From a checkpoint of a small mixture-of-experts model trained on Wikipedia.
Size: width 192, 34.3M parameters.
Experts: 96 experts in each of 12 layers, 48 cubed ReLU neurons an expert, 6 picks a token, a softmax router.
Training: a variant of SOAP for the experts, 5411 steps.
Below are experts of layer 2 (counted from 0) of a mixture-of-experts language model. Rows are named router (the router's row for the expert), up (a neuron's input weights, with its number) and show model dimensions 0-191. Each number is 128 + 24 x the weight over its row's rms, rounded and kept within 0 to 255. Numbers have three digits each.
Before each expert's rows: a language model's description of what the expert responds to. This comes from a sample of Wikipedia text that the model never trained on.

# expert 42
Description: Final pieces of place and country names, such as Suff-olk, Cre-te, Middles-ex, Bel-arus, -shire, -burg, -istan.
router:122128087121131146143104054127120137155148129099113128118096096145084118153101115098192165171139173168120118176133093155089146153094103132170138104099149184090165124142132154085118150168112127105144136143097157138130121097137160134112111111120171134115129138129105166121135170127143090137130109113142150129143129127149103159114130117100132161115150090147095147114148130117108156143157124125123119170158100129149126144159127131112152144108180080130141130148107106111137176117083131129168143121109141107138128091149095145162143165136152145143165128135124101114138134150115146114
up1:123135132107122141136154147092107121125137126180148117155094095126114120141083134134121119105084152159088131081152117166138150106141117138164135124190172102133131109120097143148103151171123123138148127128135153104108134122147106085106165149146112119163141091141168111116150152162162127136125144115144112160140126149150140161155132113088164099162126140121063136089092155106124119169137106097157185131139154128110144126143097113102112125133126074114171141123139144105141151139162098120123144094069138154124114092113075090153142151125146113138119135142129136143158109154089109105
up2:152070156127117119119138153132128088158148151138134100156113117133127159141158170126113140114103152118122174142136106135136137141100170138122137106177172134119098125109151112108130118147166145148150139111125128099165121109169144124108098092131142121103110122118115158131143127104167115115086156137148129125158085079089141091180121114151133139072122143136098107133156155113143161111162079130128119124165128129119102104160163119086119135128152130135093126101151115124122170173068129098106147115119127150134134052141157117127136137107131144099115119093134087143152156114157177152
up3:160169137093152104107125130126123088113124123116142102167105121145144118126087108119076089135124113146113095112125112127117163135110095169132119110195143088108094119126119116138136132108114125140147216131109147142135099128116101135139131094115115150064132096155136137123139108142144140107156144100098183132124147149128146151133130127137147113132152172115134124143098135114136097128132152144101090096112113096130130146140130133133077117092154146130133099094133085135136158082156124129168118072129145123138190134150076142086104132161113138062134123110089121130138123140135108109
up4:149126085099103124117133105164159118129121098143101123111100154104142120118128133158101139154136102141170143167161103132083183085140111108094118123109105140139136067106094147130105148133100136173129124113162128171121104140134081171134150155127104098147103104139121143129142160154120102130158094132110122126064149185135132168096145114123105137090127122130149148133132108101165169117135177165131094149121146108109119117122134139172117144130136126117155128139114134138123125076134160148157123131112134135184101148108133121071118117113133160133142095136110155146115141115135062091
up5:129126137134151155133101147137133126133158137148113076070155128169111122147128128123160110158149118159153124122131122113117115097138145141133110118105149149091118155144127091114162157190130122143121126115138131115150102133155123140107124173134133154178127135071110126109119134139096172141165130163138136138176130091105122161093147092109120091115164098118087156105123126128141138173129108141096088121120123164125103061188123142133119160144134115152154145149101103071131129159141120108119119130135147182138124116162104102151142119094141163165152129129152165155101141138148087087
up6:121135112119115155147122110125112121132152137119144139085090163105116141145124139095149121115147143137113147114126141109150130171093086100167114138144130105133143123164141146053122168154164124141133140168106138150154126154119106126099122149136134178156100123142134180118103151150138135135153093135140154086140160134140098110078141127137069128151114120092093144173144137127125123159098120136095134157146152115092154123133135124078163103147149116121157055160158154127093120147173116166150128164135142132138112123104076137102145134113153126125194109155111127129155139140112142167
up7:117109106149145121164171122119150142112097127156109100127120105148142181137079098141140131133110139128138141171118107122114123116097133085104122111120125151121152158160110164111134093121146103139106106159137171101149121115119118141153128118148134070120128131089122118127136127166073149147128135123141132117127100150144158121138094137110138130100184103141083147107167167098094120138114146115151185188079062103147134130184160107144127106125094157156103172132145141091137141138117103118116122084102125148128135099115130089180139125111157146121141104120146090119149149131108155112
up8:137147108138135152083134164104145147107154119134140112114127134131101116176149189082105102075132119148149086150163138160129133172157103171117161164122111103120114098155105107072116122124116149153114176110168129149113110155141145141128119131163100094083145120109109160137152167125143156161090107140122128096129163148110073137145131152150160101126155123121128136114111096133136147078106129127136117114136122091118130142146152142102163107125179141138120134126132121113091143145146120115145082131137098151158118115117108156106123140178154163105129188109124132146164090144155107133
up9:136120116118119112121138141134110134106101123110138115120149109182109136136079103139125151132117170097154104165123089116144157128128117109105135068156118140132160161146126157128134158115079106115094112112119112090169152141123102149100139158139127098089131151138082114144135088138106095113115141096099146138162133134137116161162125107104111158113173150121097114186102138145134094127118137133197167125163111122143176170118151133118106134106129150152125111156143130135148106106108156154107092152151163099097159112122089086155111115118102115057122136102120093157153121150114132115
up10:167149126154166134129152133101117119149165108135087094084142115096112136137120144102134120115131164128147129131118139165159094100104137127165133075148104113112138135126115132116201111176179089168109138081091144112131122104102112155135091137143107127145100134141125124107145161154131147108119120117144126124151118127152088154156118148128126094113188123158112104129108108133106142151155076105132118123135143164151131135118120125174131155114147110121105126131079107129132133112096127145096130125153141156064176144157144146127144145113136114109200161136092151124112154147163170155

# expert 31
Description: Middle and ending pieces of foreign personal or place names (U-day-a, Ots-uki), plus pronouns like her, him, She, There.
router:091121122121138128108159066103138172140130079130127142110084160132143122114154090131155167164157131122078119114133100161124146101128118118162154125136103153109122123148093080128119105148139081155103077092097150140139090116108134114132186157127106104114147122120111159116131123164122109103141077131139135099114098147155077141147159149131153141165131102173102139128121099112120187145133160114099128157122123136138137123121140180173101143150147090098139154115082130119112163107118095106133171114138104144142126116147107139100133130093093129161155154115125126130150121132099146120
up1:128121114172130117105122149116072089095133104168113114159097137187107087143160126103076119125115152136131099140134122089135106140082142096157144129164133145125114146113087139101113116160086114099155122134148133085111117109117139124145139135151124147189155096117112116145120133118147120138143114135123168140117145138145089142135127100128120113153132116097083129146148077174103098121099116087140113088083153142163152136186135155070122120127148110131144124113130137092129135142182130151116133140117125105140129113170154159143135141120137168153160145142157162155116110145109162077
up2:121127142092132150121099159129105163139121076130127142161116145115100109157098132142127065115111126172125128099162130129104097101122149173164134076121109127135152148106128163150165130146130098165123145143128121113145105127101095163137096169158102128168140137139121138135119138136157108106141127081160121140125115181100143168157124106137111135079136124128160117156175102087164155126157153153091139142142127150135105132128140176184098129150127128148128098101089095147172156131069155152136093147130170113090123117149118122116121165123142115103135125122113136107094144091145111143
up3:134156102115154132101126099165117143153086118147122119148154177120142136068093136118108172137115095115103122104129136137177161065177129137153143118145123170120111150152105116149067147106112136143142154115100126124141132112122151116130170148134141152105157105102152152119128129134132073110119148120115153144100156153110116093149124118154135086123103107140116119108130156103086082144127109163072154113121130093120123115122144141130138112129138134111129090140173119089096107090139116061080139160160136097159127099122104145142181141157109117132103140121140135160164116097125118120
up4:135157138127125110126133145128111117100078138097150144133126142121138100156169152109106149162123142140073112140101136142121171158093067139144134122128165175131111077166137129087099130131137130125112111117119126133135122121093123134155171110151118130143105125135127136136109132169121149181167158127130168141116089120148097153121114153117137094144139112153107099117122127166115135168088130108122095109063133134169175114085115141125129108117125139132127167104142151129086115150136119146126113123085121178102160148141121137076091121084109151151162123164145105165169126102102173103
up5:114108130100133101107155122145133098113117088171109140156168174114104075168113142114087129137128153128114147090121107134098124143119112119130189113151134163120112105116148117141111169169144133142144153133113106140117147095169150161149147138162132110087191090135071158178141133158096145087134116177154167102132148128134170127115125156120159125156131121132083139130096125139150123150121084150100136111153156148121165133137130090135142124115186104146109102120137144145125141094148126171101088126119098116091128118122137106149130106110142133142113138106140104143101125109085119090
up6:121116088152100109109103151113070112104170155104107110138103101141101155120132144167133158160117142133130123135141126153101109147113141148125118107155104140136174131107109058141146127092114110104120114074150105134147137103138156084129128120112116117130140128153083063133117153127122121158108131146132123148133070131146115163098151145126133149092098105133162163169179125140105189131109142089109111140121158121094131129154126156160138145125116127126115135107120076172122124124159076133122166158116112150134166148177119093127097116100158143161125122150153153095118157143111130118
up7:158084120100092121079146139119110121122159092119118080151171118120117086131128143152131146156130165122117117162116127144127133122141111095113108142153125152150132110118154144137105124147104093118096158156147094134126108115126118125109079159130100183127093098103160144179080165133146119118148134104148137119127115152140135144150089085147150166158125138192136133152123134120131132161114133107164164120131145164138134132148119142112087137138164139199146142116073114107120161116118125184113131141129122106128151087174123104139120162104154111182119087113114102126114112104144131090
up8:143131129120109117093130069151100127114122141177169117098133140143065164148129099149131096135145141152091108113106109161162107113161083156119139130140122109136104102155122152144076140131117130118127123148138111150101146156181110096117101172160134146117103147152141160168125168145154124130150139099116116064154139137126122143150155131116162105135119176103153156125089125137111125148086162102132153142164145167087136143164152123089126125134100115131156162135188125153111108128129092125131111093127115126122116153141137127120147142124121121159178110088130119128115082152094087112
up9:131091155109103125115181140159172106135131129131144140060153133140106120162103148137136093168142165119089131132157116103105101147116140135136126145119143122114125143157127117122206108118124144138116142101096109130143111139132143120122113199128112160102145122128131106146139130182096142068130133160153144113151072132139124116120141150078138095133160167135131124145109107135138115172171134093128116123152136147097126154130127146135102116177121140129109150069111130140095124161113133161110174141118145109076122110147123121114092143095134141105133150131167060100119130109103128108
up10:126097134135129111109147124120136109125130119090137113132130140113115121099090105138164090145118146122158115155178125131126153137141101136108114148138095152127121166156117109117113129081110091074127100134130121162085124098144115136119120142121100152103110142072090118141133135162128119161178103131111139150144108117189083078168129109133113134129125136180133112168143118159147129118125090161122104176143122146175117134151155141153120138133139163175139146113115149121138158124142128124143159096086106104126092096132150190094068148137113160149144133081103146141160136142146179134

# expert 28
Description: Sports terms and role nouns in sports and biography text, such as Cup, football, win, loss, halfback, coach, politician.
router:115137152104150115119127121127139093111089149148134111151152115064122114105121141175110131138158127087170123142143110133132167147107107086091138174117147111116098126137092064102130129136123165146128092116136099118141126140161121148133146152102140129087137115143127093130134134153126116124102133086142120083181110198124144151090116154110104108112125134149159143150146153102100124139104129095112122096114098116141114142117129110104126127168164112151104166163153146123142113085129090165127111133135081091094129148143175088115135124132150073131168085142125168115120106170137133131
up24:171118103126109122137184139105116107128164131154092150116122162103133116192118127107142110102144141102155109086124119135155106114119124073081127124083149088123104124123123128166107173173100145110132179130162118125091127135133147120139104179146135100110082156153120145146141115140129142124124105122117125124110099139121150102124126135108106121130120136131138097161095092154153091100117135093107129128149141162135140118112089088144125097107146152184129094127141163149137143149092131109106099150148120077126143152084157092124173123107156122110158142132104113157111105144104141059
up25:129091104147143124146149108099154156138113146085150104118111121109159124097122148142112195094143123131129128167142125085141142131107152138124131184141150135170074116147112106121143148141072119123150106153164115111119111123119124129166136135147114085135140108121099135070124133122132139140108086135150107166161181141116122120149110135106160100156101128122142135175124134113096172137111147099151090110142115097127114095152179136083112119144115121127124098106160070168131131129142147149083123076154125170135099120134174109119147138146141126128104098116142101164085145132152100146
up26:122125119133120067113128146101137134147117098136127172207129101132153124132128155154109097156111146147117094116148118147123145148104128131151121116104115088128130174165118133126147164152141098127114162128117097174122118156135105102090129129140138115134121124162118093155151153129150144135069109086137146165154163130118180168141151094098119071138109167136126142095113150105135106158157145117160153110165100131160127129099120125138147126196139100160141146124128091137135122134151122096139146120151095154120152147161092134129082099115151129162139147115161143079131098139123121174
up27:110108130075085166129106105153122110102121105138166114161138159116125156092090120133085131162105115127137194131135117124143164135080128129105109187130128115143136163168111150126145119094115138134138155110106133148147114156160127132158135162105118133135143090112134134141138115146097118114162139127158103126165110175143109127103136166191124154105095118109149156137151172131174149155096080153151092090111126111119097107164141110119113123136157156117116139150105120128151136105158111127166131150136120102104141149129139129141133114122158103109084106141080145107144062082133141119
up28:140122139147101132145145135153146122157119157157168123154147090108171129094117103176175135133102139141144155130137151129110148175127153148098134118148136122132131177096081117122126147096142142127131107153182105094133109157134149107146177143116123147114086112102100120124162089144117128172163129123125147092105158130140180123114102133115163117127142103124147152113157117136123140153113169144154108115129131103114083169068146115122113097135177118106149107110192122152164136143135087121135097160133137153125127106181127115146136126178175128112123124155116146103108140153143094095
up29:118140123157126107116162180083139142105131110146163152152164123143100137109130137135128138139138103128172109128099161127112119131127100115072140088132117092156110151146099143116146131148112104088134135102151108111137079126073116136119096143122185135141134200107156101102132154121134121118141119137095131130152163120103133128149106104085158119088132117152125176137156148129135179168125121098145162115146126115092134125177132147122095101099188080181141131158162139146140104122126103160123133113146114143163137090114137157101146149179139152151140121110137139102111161144137103124
up30:112094103082165162159136109119113124157117156132068102117102136143165140128149148138125148135118130112135131142134079168160146142099170114115156158156149146089129134117158144154123122138142112099128155121111092130115117111101101136114124149110092137142147103181063100128120115090165136128127115129171163130094107123134135151091152120133134129144085120145149099106133119112112142124125185098104131147106131155130110150132117094114121130139164110144115114144145128131112103125114155109103089136083089152123146133189140127097119160054100159110132096100153093125158161125135168172
up31:125141127145147179107134119102148134134105129115103110099088121112154152115161115148080104131111131118137130185130132132145116088105073149062117129170185088150135103090140110138121156095144126141140153134098107140127092139159167134123142120119127098134147075144176155075189158141142134120133155113104116113141137119138151105105117135102138135151116127151164131109134165108138153122121155089111114149181129115173133122171126138139138137120145157142146135114151146156142096066126129103150119153107131148137071124111138122131129112108161082143110138082158140149090139130157110130
up32:157134138170123103142139160111126125124154104141086128125190131118145114138097180136164120181147163147155130117125161124123148104117080112115088115169169148105132122130137128104148115112121117108110163090177144093112168126098152130140153122116148153117122100153105097089138119100154151118125101155127101107124073094136121170125106135119111134149135127144105117142093169126112131154156143130139120118110117157148180121133125098143142149149125119125147133110130136120117112123127178168176125150121150163095160100158166100136135099140113105194154125110135135149145115073166170091
up33:143127145141159114131156149084129150171171081164126146140111134145096126106097154150129121127093149128146158107103154118109140113122084087101148113156155123103128146127130132149140134156131151095116133110094114133158155115050132095173122130146153093102127173139104103176132115155134111153129133058107121121146106139122134093140086132154124100180115118169135096131101118107149121109155149123143140118133078155128110129119150121168117105126117145174117071140130139112151148151116076157110121130119126135126165185128151138129165127115139112105115138110136138180114120112174161131